Below are experts of layer 4 (counted from 0) of a mixture-of-experts language model. Rows are named router (the router's row for the expert), gate (a neuron's input weights, with its number), up (a neuron's input weights, with its number) and show model dimensions 0-191. Each number is 128 + 32 x the weight over its row's rms, rounded and kept within 0 to 255.
Before each expert's rows: a language model's description of what the expert responds to; "gets" lists some tokens that make up at least twice as much of what it gets as of all text. This comes from a sample of Wikipedia text that the model never trained on. Tokens count by the router's weight.

# expert 48
It responds to: Phrasal particles, country codes
gets: " |", "-", ";", " up", " home", " back"
router [ 93  93 127 122 156 209 104 122 152 111 174 161 106 126 114 166 124 133 136 142 128 148 143 138 104  85 108 173 156  80 114 134 133 127 103 147 162 171 119 112 137 162 115 144  89 124 169  82 146 181 131 120 180 190  87 112 189 167 118  83 125 115 114 110 148 134 101 119 154 144 123 124 169 139  89 182 112 132 123 169 114 143  85 142 185 147 164 110 144 151  89  69 181 101 114 132 165 128  89 112 142 134 117  71  79 166 100 155 145 128 172 161 151 157  92 114 142 101  96  92 173 166 182 154  82 149  94 144 198  81 131 101 167  91 196 105 106 177 185 174 135 130 177 163  98  92 115 107 153 123 159 112  88 156  80 150 144 161  85 131 168 181 116 115 143  81 154 169 107  82 139 150 116 123  92 116  94  66 115 159 185  92 184 160  95 196 111 162 136  84 140 106]
gate2 [128 119 151 155 178 132 117 136 154 112 157 124 104 109 130 177 152  93 143 160  68 133 129 162 137 104 104 178 146 139  81 106 171 125  90 146 156 114 205 118 103 132 153 122 144  89 107  81  83 134 119 122 138 109 119 147 158 104  91 115  93  72  70 121 177 173  79 143 119 103 150 131 154 124 104 143  88 122 120 120  86 106 123 164 102 140 169 123 104  76 190 106 117 119 132 167 191 153 158 117 138 161 120 127 100 122 165 198 170  58 133 162 143 104  83 175  75 140  90 140 136 135  97 190 109 150 129 175 144 133 106 101 168 160 120 221 102 118  91  89  79 135 158 124 113 136 102  74 135 116 107 187 106 111  77 181 167  95 113 124 204 132 116 126 108 113 123 158 136 166 154 132 138 174 107 105 104 158  73 205 166 171 113  73 101 187 127 153 175  91 115 155]
up2 [103 129 121 113 157 158 172 155  75 145 136 139 133 133 193  85 107 141 152 103 137 106 147 119  95 212 161 115  82 118 111 139 145  75 160 187  84 132  99  73 141 123 118 154  98 143 102 182 176 144 125  69 161 178 102 172 106  72 168 120 183  95 101 125 142  76 170 109 125 122 138 123 105  85  59 141 116 145 177 131 102 126  97 123 139  94 147 130 137 105  92 137 169 176 113 108 100 106 100 114 128 111 133  90 118 115 141 142  78 148 137 113 102 158 166  54 158  69 133 122  51 101 158 166 140  92 134  69 127 131 146 153 118 106 163 153 102 152  93 106 144  67  97 122 141 153 160 126 125 123  97  61 171 109 155 131 141 148 103 100  81 147 186 127 106 137 103 123  91  92 136 115 120  95 114  86 120  88 151  94  70  71  61 125 105  84  42 143  94 150 179 151]

# expert 13
It responds to: Infobox and list labels
gets: ")", " in", "-", " /", " (", " 2"
router [104  62 119 106 153 162 136 118 117 145 145 155  77 124 107 142 107 150 130 127 134 142 133 163  84 100 114 141 143 102 132  90 142 152 120 137 157 106 188 105 106 169 144 157  93  86 166 126  95 197 104 119 159 133  29 100 168 135  79  98 137 144 114  90 141 111 104 137 111 174  93  87 169 150  69 157 117 131 126 153 118 128 128  72 141 202 155  94 161 147 131  64 156  95 138 136 169 160 111 110 144 130 112  91 149 158 122 165 121 108 175 202 130 196  90 112 200  85  60 110 162 145 165 138  89 152  97 184 160  67 193 123 144  98 179 126 139 141 154 132 134 113 198 146 149 127 107 123 184 171 131 145  96 123 108 118 148 149 130 143 101 155 161 106 175  97 151 150  99  89 189 159 108 135  84  65 138 125  79 177 116 120 158  96 126 144 160 133 139  80  77 111]
gate2 [142 116 112 148 132 107  51 153 115  84 112 110  84  95 161 138 155 140 108 174 142 172 137 129 130 146 204 125  92 102  78 196  55 112 110  60  98 113 122 161 111 152 129 117 144 141 180 121 117 147 107 124 144 111 125 123  96 123  76 104 162 107  67 106 101 127 125 118 158 149  83 134 138 144  87 130  90  86  93 110 116  78 140 196  90 134 119  75 159 184 156 107 113 154 130  71  77 123 112 111  89 134 146  86 149 151 118 169 130 150 132  84 146 110  85 203  65  98  80 122 211 167 196  74 153 171  92 132 155 133 122 121 101 128  60  87 124  77  65 177 142 106 161 135  85  95 154 137 103 122 121 138 146 124 101 144 150 180 136 113 192 110  89  88 111 138 147 136 147 107 115 140 106  90 125 164 112 113 107 119 112 213 105 125 120 117 137 140 117  89  99 143]
up2 [ 47 106 185 143 186 130 155 182  61 107 122 101  71  85  60 145  66 106 117 160  99 137 134 110 145 129  84 185 145 145 127 149 134 165 131 185 116 119 133  70 185 139 106 140 104 166 150 109 161 116 127 163 131 117 112 133 149 136  84 145 146 151 113 105 166 122  91 149 129 151 166 169 156 163 111 129 139 172 199 107 149 113  75 122 132 106 111 124 123 121 138  63 196 166 173 169  79 112 154 145 162 122 162 151 101  93  92 115 116 147 148 145 110 149 125 143 144 168 153 131 142 132 118 125 182 172 127 176  90 144 120 141  44 122 101 142 114 157 189 174 132 147 161 164  91 126 111 146 113 148 106  76  92 105 195  80 100 140 156 169 103 144 161 111 133 113 144 101 123 134 127 102 149 136 194 220  70 132 111 124 105 152 107 118  88 110  92 120 107 113 169 195]

# expert 0
It responds to: Hyphens and genre words
gets: "-", " a", "/", " one", " up", " P"
router [106 125 100 135 122 169 149 175 134 157 163 152  83 134 131 162 120 174 150 112 124 196 144 159 107  55 102 140 120  98 141 150  77 153  77 117 173 151 135  81 102 165 127 151  55 141 164 133 125 157 144  89 169 177  98 105 145 139 106  95 160 142 103 129 114 158  85  83 154 148  95 138 173 136 132 177 144  84 116 178 110 118  78 134 155 160 141 110 166 107  85  88 148  79 133 149 161 137 103 104 138 150 130  58 113 196  94 149 113 159 178 147 148 160  59 133 151 109 118  60 162 182 164 177 131 108  64 130 153  84 104 123 167 105 182 117  94 115 166 155 111 104 166 148 140  76 129 159 170 162 149 139 116 152 142  80 189 148 115 138 112 165 119 109 153 124 149 148  88 119 134 203 100 180  85 100 114 153 100 165 125 141 203 147 109 145 188 152 151  99 118 154]
gate0 [116 116  50  59 206 158 138 123 206 109 115 164 137 123 100 122 211 137 145 157 103 124  70 148 208  98 127 140 116 159 111 134 134 141 121  91 131  77 139 168  77 118 179 184 141 105 160 117  95 116 150 144 171 146 113  72 151 142 108 110 125  85 113 177 150  45 140  99 123  92  85 163 104 157 125 136 122 123 105 181 111 172 148 135 154  87 138  83  88 172 125  72 108  53 155 145 154 161  98 129 110 134 124 102 130 158 128 134  93 184 113 160 161 146 122 104 194 132 133 120 179 175 117 130 149 122 118 108 116 145 152  92  99 177 123 154 105 152 150  76 127  76 130 103 128 155 184 189 111 118 154 109 114 159 116 155 110 131 173  75 133 160  75 135 165  87 195 120 116 125 102 147 124 170 124 156 102 111 104 141 145 118 105 132  52 127 110 125 149 150 127  79]
up0 [130 154 126 125  84 130 122 134 152 120  96  69 144  39  82 112 160 172  90 143 106 104  99 131 152 104 191 106 149 124 176 144 146  94 120 141  74 128 124 136 102 165 124 163 138 129 165  95 158 152 175 139 170 131 134 107 114 156 157  86 104 130 144  69 180 122  99  77  77 148 101 108 126 179 132 118 173  71 153 196 168  93  72 173 143 135 184  72 131 169 100  96 139 200 133 140 133 151 130 187 138 132 109 144 125 129  70  69 141 141 119  91 144 141 155 138 132 173 193  86 154 125 190 114 115 135 163 111 174 128  87  69 112 104  93  86 134  80 100 125 157 137 131 119 128  81  87 116 127 173 150  81 143 107 111  92 125 122 124  89 132 112  97 142 134  77 108 151 124 159 147 175 118 155 171 147 148  90 160 169 115  85 115 111 136 152 220 127 114 147  67  80]

# expert 34
It responds to: Of/into after quantity nouns
gets: ".", " by", ":", " of", "n", "i"
router [134  82 144 129 159 146 137 103  99 122 148 160  76 161  84 142  94 138 127 105 121 172 163 180  99  80  91 183 145  63 131 103 131 118  90 131 167 139 173 133  75 141 103 166  92 121 192  79 143 124 104  92 161 212  81 152 209 158 135  79 174 148 103 171 122 164 101 101  92 163 100 110 191 155  84 130  73 106 120 189 112 158  51 131 128 192 166 112 157 135  77 132 146 117 124 109 124 137 105 171 160 138 122  71 145 179 131 130 150 163 144 158 169 173 114 115 136  89  90 117 165 131 117 142 128 121 124 135 153  96 149 126 148 131 192 115 156  77 125 147 139 166 172 197 136 140 126 118 181 164 174 116  61 106 116 112 191 118 114 142  93 124 160 111 157  90 148 152 104  93 140 165 107 142  96  71 116 149 136 131 143 106 179 110 124 159 132 158 127  78 110 131]
gate3 [141 128 180 133 135  68  99 178 141 125 122 128  90 161 141 107 135  75 135  65 145 126 115 154 119 154  89 171 165  37  76 178 176 140 114 171 126  95 126 153 145 124  96 112 160 120 140 101 116 158 135 117 129 150 146  97 129 219 169  96 147 189 136 150 141  91  71  67 146 160 130  80 108 149  91 128 149  71 172 185 102 149 100 168 137 119 141 135 146 121 151 115  82 153 102 118 111 112 163 181 178  89 120 118 113 138 109 143 187  76 115 148 113 146  98  84 104 149 119 121 140 160  85  87 115 153 111 169 179  95 185 137 164 129 167 114 167 119  63 142 164 111 137 128 171 114 112  93 158 138 126  53 121 100 121 142 158 129 158 133  85 150 138 112 106  54 114  94 118  79 129 143 168 120 117 124 124 214 147  96 167 146 157 121 177 144 143 172 120 130 132 207]
up3 [117 146  96 116 119 124 110  97  68 131 125  98 181 195 117 115 157  98 149 154 176 116 121  77  89  93 128  98  71 114  56 126 155 105 168 105 125  90 121 119 124 104 106  95 120 125 141 130 123 135 108  89 113 161 125 112 105 133 172 127 153 171 125 152 144 119 152  89 141 135 103 140 129 114 174 105 129 165  75 117 147   6 194 134 176 142 120 137 125 129 126 136 155 139 161  92 145 100  97 142  93 172 112 112 188 149 197 159 134 154 124 194 109 123  84  93 146 134  95 122 140 123 144 182 122 192  49 114 124 127 172 149  84 128 131 138 129 176 138 181  69 126 127 109 109 133 124  80 168 131 175 148 182 129 160 122 147  80 143 119 163 189 142 141 118 113 158 141 122  73 155 110  59  98 135  94 105 164 140 151 178  95  86 161 178 199 125  70 158 131 120 182]

# expert 16
It responds to: Apostrophe contractions, headings
gets: "'", "==", "=", " The", "The", "==="
router [103  47  90 132 175 184 109 118 162  85 176 170 103 134  97 148  88 124 127  96 105 171 159 160 118 116 118 160 115  79 111 131 143 108 105  90 154 160 150 100 127 206  76 155  82  95 173 118 157 155  87  91 168 146 101 122 194  90 142  86 150 102  88 163  99 168  96 122 137 163 102 124 168 160 104 139  69  44 113 132 119 128  93 128 159 173 133 121 171 103 126 122 135  99 107 127 114 123 102 127 143 113  90  88 117 183 116 157  82 163 185 194 145 180  68 109 130 128  88  91 154 161 199 168 146 149  81 160 162 114 149  88 129 115 133 133 104  94 150 179 127 160 164 153 175  99 182 143 207 113 143 131  92 141 121 113 144 144 102 125 165 184 151 146 125 104 128 155 125 119 116 179  83 166 108 111  99 113 111 176 112 113 182 122 162 130 100 150 101  96 108 114]
gate1 [ 53 130  90  93 149 129 170 167 112  91 114 117 109 115  94 114  75 162 158  70 148 158 139 114  59 152  61 132 134 117  70 156 115 113 143  96 116  98  96  84 169 185 138 139 137 110  92 168 133 118  66  88 135 142 103 175  66  62 156 148 139  72 104 113  82 181 108  79 200 155 148 152 149 128 143 120 103 111  59 116 105 116 103 137 107 130 121 129 137 163 113 158  92 108  95 129 107 156  89 139 132 167 137 146 123 132 154 198 142 159 135 192 138 159 144 119 134 149  74 126 128 172 101 195 130 154 169 181 172 141 137 166 115 139 167 127 225  93  93 152  96  98 144 139 153 112 111 106 158  91 136 119  99 122 129 146 126 141 128 154  58  90 115 131 150 107 146 101 122 158 124 130 154 136 137 131 141 146  90 156 128 181 184 164  89 116  93 167 123 178 202 113]
up1 [ 68 140 185 139 156 114 113 166 134 135  96 134 101 118 143  85 113 143 141 158 140 120 107 102 161 169 138 165 106 141  96 158 187 119  81 105 138  79 125  71 170  96  82 137 100 105 154 149 175  91 129 108 154 102  99 123 120 135 134 181 124 155 126 122 141 118 103 128  48 119  70 112 151 107 152 126 100 124 129 109 122 130 150 165  87 109 115 102 100 101 128 148 136 144 115 138 118 187 142 111 113 166 152 101  88 116  50 113  54 120 148 100 127 149  82  88 180 131 115 147 108 124 190 147 101 122  97 132 123 153  86 142 120 109  81 148 146  62 178 145 154  64 124  95 137  51  96 158 169  48 204 147 124 144 165 160 113 128 128  82  96 129  82 226 118 127 172  80 113  65 154 106 147 142  83  94 119 157  78  89 130 159 141 158  72 130 144  86 175 118 125 115]

# expert 38
It responds to: Headings and score fragments
gets: " the", "\n", " The", "The", "·", " Award"
router [144  76 170 120 197 202 146 115 133 114 108 134  94 129 104 166 112 136 168 129 115 147 139 159  74  80 127 160 106 101 115 140  70  92  88 117 154 179 171 108 114 179 123 174 111 115 181 104  99 157  70 103 139 175  91 117 141 139 158  86 139 109 115 176 125 166 120 102 114 144  99 127 189 154 109 152  60 103  95 194  98 111  61 104 149 190 139  95 203 121 118  94 107  97  81 112 161 138  92 132 165 134  61  60 112 171 135 165 184 128 166 130 123 183  80 133 136 130 114 137 154 147 174 168  98 114  76 177 129  62 146 114 171 108 137 135  97 110 147 190 119 163 151 110 121 160 120 150 147 131 152 126 106 155 126 130 181 144 111 104 112 153 154 139 141 109 141 164  86 119 134 167  70 175 103 138 117 136  84 178 150 113 176 117 112 127 108 162 132  79  87 150]
gate1 [ 98 156 128 117 212 141 121 134 172 149 150  97 116  54 135 150 171  87 119 141 119  99 138 135 109 147 103 157 120 132 150 157  98  82 133 115 187 158 154 133 118  98 102  89 142 134 135 124 118 117  70  64 155 155 106 104 153 179 202 150 152 125  86 129 126 175  96 142 125 107 157 130 107 195  99 169  73 109  93 158 162  94  86 140  93 115  96 139 160 158 154 117 184 189  97 118  79 126  50  73 146  95 108 101 156 163 104 153 123  89 118 153 167 168 111 113 129 176  95 107 131 117 118 146 134 156 136  90 100 155 152 180 213 101 159 112 109 135 204 112 109 179 131 107 169  91 142 130 108 132 139 101 110 110 151 142 144  97 142 119 190 173 145 168 128 178 106 151 138  99  91 140  83 112  98 102 127 130 110 135  95  65 151 148 106 113  74 179 150 118 161  42]
up1 [211 148 131 132 116 138  79 116 189  86 179  80 106 115 155 158 166 114 131  72 144 160  80 153 102 152  34 123 154 135 108 118 126  22 149 116 116 124 115 165 121 173  87 101 154 142 116  70 107 114 201 179 103 165 111 137 175 144 130 126 151 175 137 148 114 134 188 130 125 127 123  96 141  94 132 137 172 139 141 119 135  87 141 133 166 151 178 169  90  92 163  54 134 145  94 180 153 212  96 163 127 122  60 153 132 104 115  99 128 143 132 180  84 135 152 124 170 185 150 111 136 109 110 138 115 116 116  96 164 129 129  93 194 143  83 105 164 156 104 120 153 154 121 136 138 136 117 104 112 166 133 139 128 214 135 147 167 147 156 118 152 133 144 119 107 105  80 104 134 148 165  98  87 167 155 143 170 109 126  90 165  52 119 142 123 114 117 154 144 107 166  95]

# expert 3
It responds to: Sports bracket fragments
gets: " a", ",", " |", ":", "a", ";"
router [120  86 104 107 137 172 156 143 116 149 161 153 113 121 107  97  78  84 175 106 182 168 124 180 115  68 111 159 125  94 102  68 163 112  93 156 116 123 127 120 100 172 137 149  71  62 170 105 104 157  83 103 127 172  84  76 152 140 119  84 170 158 107 163 116 143  99 107 142 191  81 148 178 176 101 131 102 114 116 163 142 100  84 108 144 140 128 138 166  90  79 107 102  65 112 145 152 127 115 135 192  76  89 109 151 180 132 142 126 157 146 198 151 152 140 103 170 108  92  96 158 120 144 181 154 105 103 155 173 109 159  84 122  85 158  79 120 101 141 144 110 171 176 140 139 122 133 147 146 141 135  96  96 158 123 128 165 149 111 145  94 160 146 122 121  80 160 184  65  92 135 159 111 184 116 115 125 156 102 186 196  91 172 148 110 165  96 166 160  89 110 175]
gate1 [121 108 113  90 167 127 180 122 127  53 111 150 140 166 119  62 115 150 128  96 148 149  99 157 106  75 150  92  74 150 101  38 127 113 125 144 149 155 155 132 165 147 140  79  98 110 129 121  72 100 172 120 129 141 170  70 165  70 169 101 101 172 131 136 122 125  81 142 125 149  13 150 119 113 138 121 134 118 148 106  97 140 142 173 162 112 158 150 141 107  78 111 125  96 180 177 167  86 103 109 135 108 152 121 185 186 110 113 117 103 200 109 112 135 137 176 165 145 137  89 135 171 128 169 138 112  91 152 179 128 126 130 144  91  86 106 106 131 148 106  99 161 162 151 144 143 156 168 130 190 152  44 128 145 109  96 166 142 143 142  86 148 164 126  79 106 195 147  85 165 144 157 101 144 142 141 164 166 105 139 190 132 155 145 103 191 122 136 134 160 109 167]
up1 [ 88 111 197 127  93 128  96 138  75 112 164 154  87 119 154 123  95  51 143 182 136 140 131 125 139 141  54 121 182  99 162 186 160 121 149 178 112 221 138  60 183 167 114 156 127  70 114 171  99 112 110 131 101 137 109  90  79 149  71 130 143 156 121 152 107  86 140  94 167 176 100 133 161  96 112 162 184 130 188 100 101 144  97 164 129 102 145 153  50 118 108  76 137  68 113 103 107 126 103 110 147 114 140 167 128 167 154 125 132 137 177 112 140 125 149 148 127 126 143 116 115 114 133  78 160 166 151 145  97 160 158 156 139 105 124 159 113 135 121 114 110 109 160 103  89 118 147 135 105  71 128  43 144 119 144 159 152 122 167  85 128 101 114  97 107  67 135 129 102 119 116  87 132 216 107 145 111 206 125 187 156 122 158 110 114 120 100 110 118 121 176 170]

# expert 60
It responds to: Infinitive to and modals
gets: " to", " would", " can", " not", " may", " will"
router [153 110 150 114 173 173 152 120 158 142 144 133  53 135 118 142 116 145 168 154 150 143 131 155 130 109  67 159 142  89 110 100 140 172  96 110 164 147 169 125  98 183 121 157 119  75 184 104  94 169 114 107 176 156  95  83 173 152 102  46 121 149 124 166 114 151  80 123  97 139  64 103 157 163 118 160 107 123 112 188 108  82  76 150 157 172 142 110 182  71 117  77 143  97  65  94 164 169  92 134 168  97 106  86 128 186 136 152 115 130 165 171 165 150  89 112 128 112  93  87 167 149 165 171 118 126  88 179 136  98 170  78 130 108 174  88 118 155 142 147 147 129 175 152 121 132 139 135 140 133 161 107  94 139 109 129 172 193 100 123 138 182  95 107 158 120 187 158  95  92 124 194  93 178  96 111 105 108 120 154 149 142 141 144 123 169 109 200 155  94 137 119]
gate0 [180 102 138  74 207 152  91  43 146  76 105 124 120 129 134 140 116 139  89 133  77 148 111 107  92 155  98 148  95 128  97 104 126  95 154 117 217 152 140 147  99 188 140 115  88 103 154  94  87 132 133 127 115 113 139 117 195 119  90  79 154 121 103 195 122 169 122 160 112 116 106 140 137 100 197  86 145 203 108 125 126 120 124 135 146  99 143 107 110 115 107 104 152 119 106 142 120 134  59 126 134 109 144 151 115 151 157 164  87 156 145  90 147 138 186 133 140 139  98 174 137 163 142  88 117 181 142 134 170  85 147 104 125 143 138  57 131 133  84 125 122 102 110 113 151 197 126 114 158 119 169 138  73 142  78 131 138 127  61 114 127 182 194  92 145  81  88 119 162 155  44 170 117 195 115 128 139 111 129 206 120  71 117 121 130 111 170 136 100 133  99 100]
up0 [ 57 119 138 132  93 150 212  73 167 133 105 114 141 117  50 124 127 177 115  87 169 106 171 126  81 144 166 125 116 112 192 170 124  88  65  76 152 178 121 153  97  88 135 114  83  98  98 154 116 132 121 128 125 120 158 175 134 121 139 110 118 166 166 115 152 118  94 145 126 172 153 102 130 117 155  77  55 129 154 135  57 117 147  98 155 109 103 167 117 162 150 148 135 123  96  90 138 140 116 137 140 154 117 120 137 105 123  82 170  92  80 163 196 132 126 135 118 145 145  72 138 139 100 140 215 167 127 121 169 128 104 115 151 171 115 131 154 108 151 121 135 107 125 171 188 102 169 101 114 153  78 120 200 139  95 169 136 111 114 173 109 111 151 203 147 153 158 153 158 122  88  99 153 158 154  84 120 114 120 168  99 121 192 108 158  86 114 132 123 165  46 178]

# expert 7
It responds to: Education and table cells
gets: " |", " in", " at", ")", " University", " In"
router [ 96  93  98 118 144 168 130 123 137 163 164 194  94 165 103 144  75 149 142 100 112 143 150 164  97 101 132 159 131  82 156 109 134 114 108 142 133 140 142 118 115 162  93 139  97 114 183  90 122 189  94  71 162 150  74 119 173 117 122  70 134 129 109 173 137 124 138 112 145 130  77 135 162 151  81 171 109 128 124 144 118  88 107 112 137 199 137  73 164 109 133  89 139  92 119 110 132 189  91 149 183 132  80  68 101 178 117 152 137 156 174 134 173 157 135 118 154 127  84  88 144 111 181 162 129 112  72 155 148 112 141 148 156  78 190 106  72 101 167 127 180 176 179 161 106 171 126 165 144 170 113 127  98 125 117  91 195 211  72 146 166 150 131  86 150  81 160 140  94 144 128 181  91 157 117  79 109 113  82 176 163 100 169 125 114 132 122 154 170 118 109 106]
gate0 [157 119  81 163 130 129 144  91 112 136 126 129 127  92  91 129 108 135 112 103 141 175 123 155 104 121 133 186 163  71 125  89 111 122  77 106 156  92 127 146 111 149 102 149  88 122 109  62  96 145  63 147 150 122 138 125 121  59 194 134 126 145 108 136 181 114 124 144  79 108 160 169 156 155 152 113 124 153 164  90 138 147 123 133  80 149  84 144 143 184 118 155  84 111 137 102 128 149  89 168 122 164  97 149  98 143  95 133 153 121 154 136 183 146 142 115 135 122 122 117  94 100 176 149  97 124 126  99 145  88 121 108 110  91  91 115  94 153 249  87  42 120 136 122  48 189 103 167 172 117  61 113 122 175 162 100 170 148 133 139 146 155 151  91 142 169 167 163 106 152  78 193 161 123 153 140 134 110  79 136 122 170 100  97 159  90  77  96 146 139  65  63]
up0 [130  87 129  90 148 126  96 140  58 125 142 149 150 137  90 133  74  86  95 142  96 129  84 152 111 120 104  95 134 137 168 136 132 129 152 132 126 156 164  99 168  91 138 111 167  99 142 105  97 135 188 103 120 104 135 109 184 140 108 136  96  99 181 119 107 105 162 123 131 115 116 102 137 129  77 137 187 144 148 114 100 193 153  58 156 123 149 119  75  81 170 153 114 134 120 180 154 126  75 126 132 166  82 132 126 103  60 122 111 150 122  96 139 153 164  55 164  89 189 119 113 167  59 163 129 114 153 134 132 120 173  96 141 153 131  91 113  89 157 170 175  77 132 132 127 131 184  71 116 138  98 122 111 118 118  71 211 193 147 126 140  73  61  57  94 136 184  69 164 131 125 135 181 136 117 145 120 117 198 113 165 125 176 125 167 169 147 139 114 155 136 149]

# expert 17
It responds to: Verbs and table bars
gets: " was", " were", " is", "-", " are", " had"
router [126  83 129 125 142 170 152 106 117 131 136 171 111 124 128 131 101 156 112 140  90 164 185 153 154  85 131 171 139  79 105 123 142 100 102 120 153 164 156 112  80 143 116 176  81  87 167 100 134 181  80 109 152 162  94 119 137 134 120  45 144 161 119 153 129 133 103 154 140 127 118 130 168 156 113 162  71 105  83 193 147 109  91 140 152 166 183  68 173 120  97  92 148  84  67 115 166 145  82 111 170 134  84  81 109 174 136 164 139 143 147 145 146 163  63 104 143  91  66  71 203 148 152 180 101 145  81 175 149  82 166  80 130 121 183 118 100 144 127 148 134 137 188 156 143 124 157 148 157 152 132 136 125 180 114 106 152 177 120 133 110 160 140  95 159  97 132 161  80  98 144 177 113 162 112  69 131 128  84 171 176 121 193 174  97 158 142 153 117  90 114 140]
gate1 [150 132 147  84 108 175 120 180 158 153 182  71 107  93 100 118 128 168 121 167  82  99  85 106 123 120 127 228 117 154 117 149 119 127  71 124 124 207 159 138 106 165  77 151 128 108 107  76 219 184  99 129 140  80 122 117 131 152 111 134 135 101 109 150 118  58 112 116 110 156 123 135 149 128 152 145 100 141 134 152 170 164  70 129 141 162 157 138  74 134 103 153 158 109 140 177 134 175 107  98 122 127 137  86 179 124 140 146 158 144 102 110 110 134  84 162 186  44 116 143 124 135 153 136 162 172 119 179  87  97 111 145 127 145  91  98 113 159 147 131 194 139  95 148  67 159  77 165 151 104  83 187 118 218  89 162 148 184  98 151 130 133 147  93 119 153 104 132 150 113 161 173 125 137 128 130 104  91 125 140 132 175 147 170  99 127 125 134  68 104 103 155]
up1 [156 111 150  90  92 175 167 147 152 119 151 123 116 129 144 141  98 163 109  95 161  71 195 114  99 119 155 175 138 134 116 130 155 131 117 122 135 116 192 210 106 106 137 174  54 160 108 193  92 140 154  98 112 111 141 156 171 145 139 138 133  55 162  92 171 117 111 144  96 157  97 142 126 134 135 136  99 134  81 109 143 174  82 118 158  91 122  91 128 131 118 195  98 154  90 190 182 125 133  99 145 162 112 158 175  92 134 126 142 103 150 159 124 143 162 126 130 120 104 138 114 178  58 145  81 175 120 102 153  84 126 152 104 186  96 153 144 126 106  99 176  47 156 101 139 131  70  39 108 100  80 187  93 181  97 155  97 146 126 169 154 116  95 113 150 147 113 180 105 131 151 120 127 111  92 123 151 116 129 179 116 169 150 158  99  86  96 148 148 128 160  66]

# expert 6
It responds to: Name-internal word pieces
gets: "a", " be", "s", "i", "e", "is"
router [128  72 154 119 172 141 115 112 145 108 141 119 104 143 117 153  85 176 165 147 132 195 140 192 124  70  76 116 163  51 127 125 131 106 104 105 151 106 166 116 111 139  80 143 103 110 183 102 121 187 114  94 177 176  73 104 139 174  84  85 186 117 105 132 153 124  72 113 120 112  83 148 205 130  99 128 111 102 142 120 109  95  80 108 155 195 148  79 136 158 121 105 157 101 111 131 173 125  80 172 164 118  51  75 120 177 177 160 122 147 123 171 133 178  93  94 177 137  82 103 176 137 179 153 128 150  84 169 130 113 189 123 133  95 130  80 117  81 139 122 132 149 189 104 117 135 114 152 193 131 180 152  91 147  73 111 131 156 110 112  92 157 111 148 149 139 120 131 126 139 131 145  80 156  75 114 100 144 102 152 132  98 154 101 134 149  96 157 161  79 116 136]
gate1 [117 153 149 118 169 175  94 154 154 156 110 152 139 122 150 137 112 149  92 163 151 128 133 114 147 146 120  81 119  71  84  47 145 130 128 139 141 152 119 125 149 127  88  96 146 148 190 136 176  98 170 102 154 119  98 140 142 131  85 134 120 160 131 190 122 141 115  83 146 102 137 159 173 110 151 129 105 112 119 132 100  81 105 164 128 135 145  98 140  93 108 128 117  94  17 112  68 152 144  92 154  91 106 134 186 139  82 165 110 111 198 114 101 166 140 131  98 113 111 110  96 134 136 145 130 108 148 120 135 213 141 152 112  42 124  98 131 114  92 121  43 110 161 182  53  61 174 125 189 143 158 163 153 123 129 148 142 111 135 108 108 120 148  57 169 104 105  88 104 118 185 173  98  60 147 119 101 161 153  98 131 160 151  90 144 125 144  76 119 100  91 186]
up1 [166 117 165 164  94 122 110 150 113 111 119 157 140 127  23 121 103 134  87 131  80 119 140 122 130 150 174 146 127 132 110 135  98  21 130 144  99 148 102 158  84 128 144 135 152 132 112 142  67 108 159 176 140  73 111 180 175 116  95 146 194  44 183 158 163 143 162  95 134  78  96 139 118  98 228 110 129 111 162 149  96 129 113 161 158 147  39 119 107 166  99  87 162  88 135 172 132 211 132 127 111 137 108  95 117 119 130 177 109 154 134  84 138 118 115 132 120 105  89 136 123 106 181  58 133 100 109 157  74 125 190 149 124 156  99 141 114 113 152 120 125 115 129 125 175 129  98  94 122 148 109 115 168  91 155 102 172 112 133 147  86 141 151 112 131 136 116 175 174 139 174 127 132 174 157 149 114 116 127 132 189 136 122 111 138 118 123  80 140 117 189  68]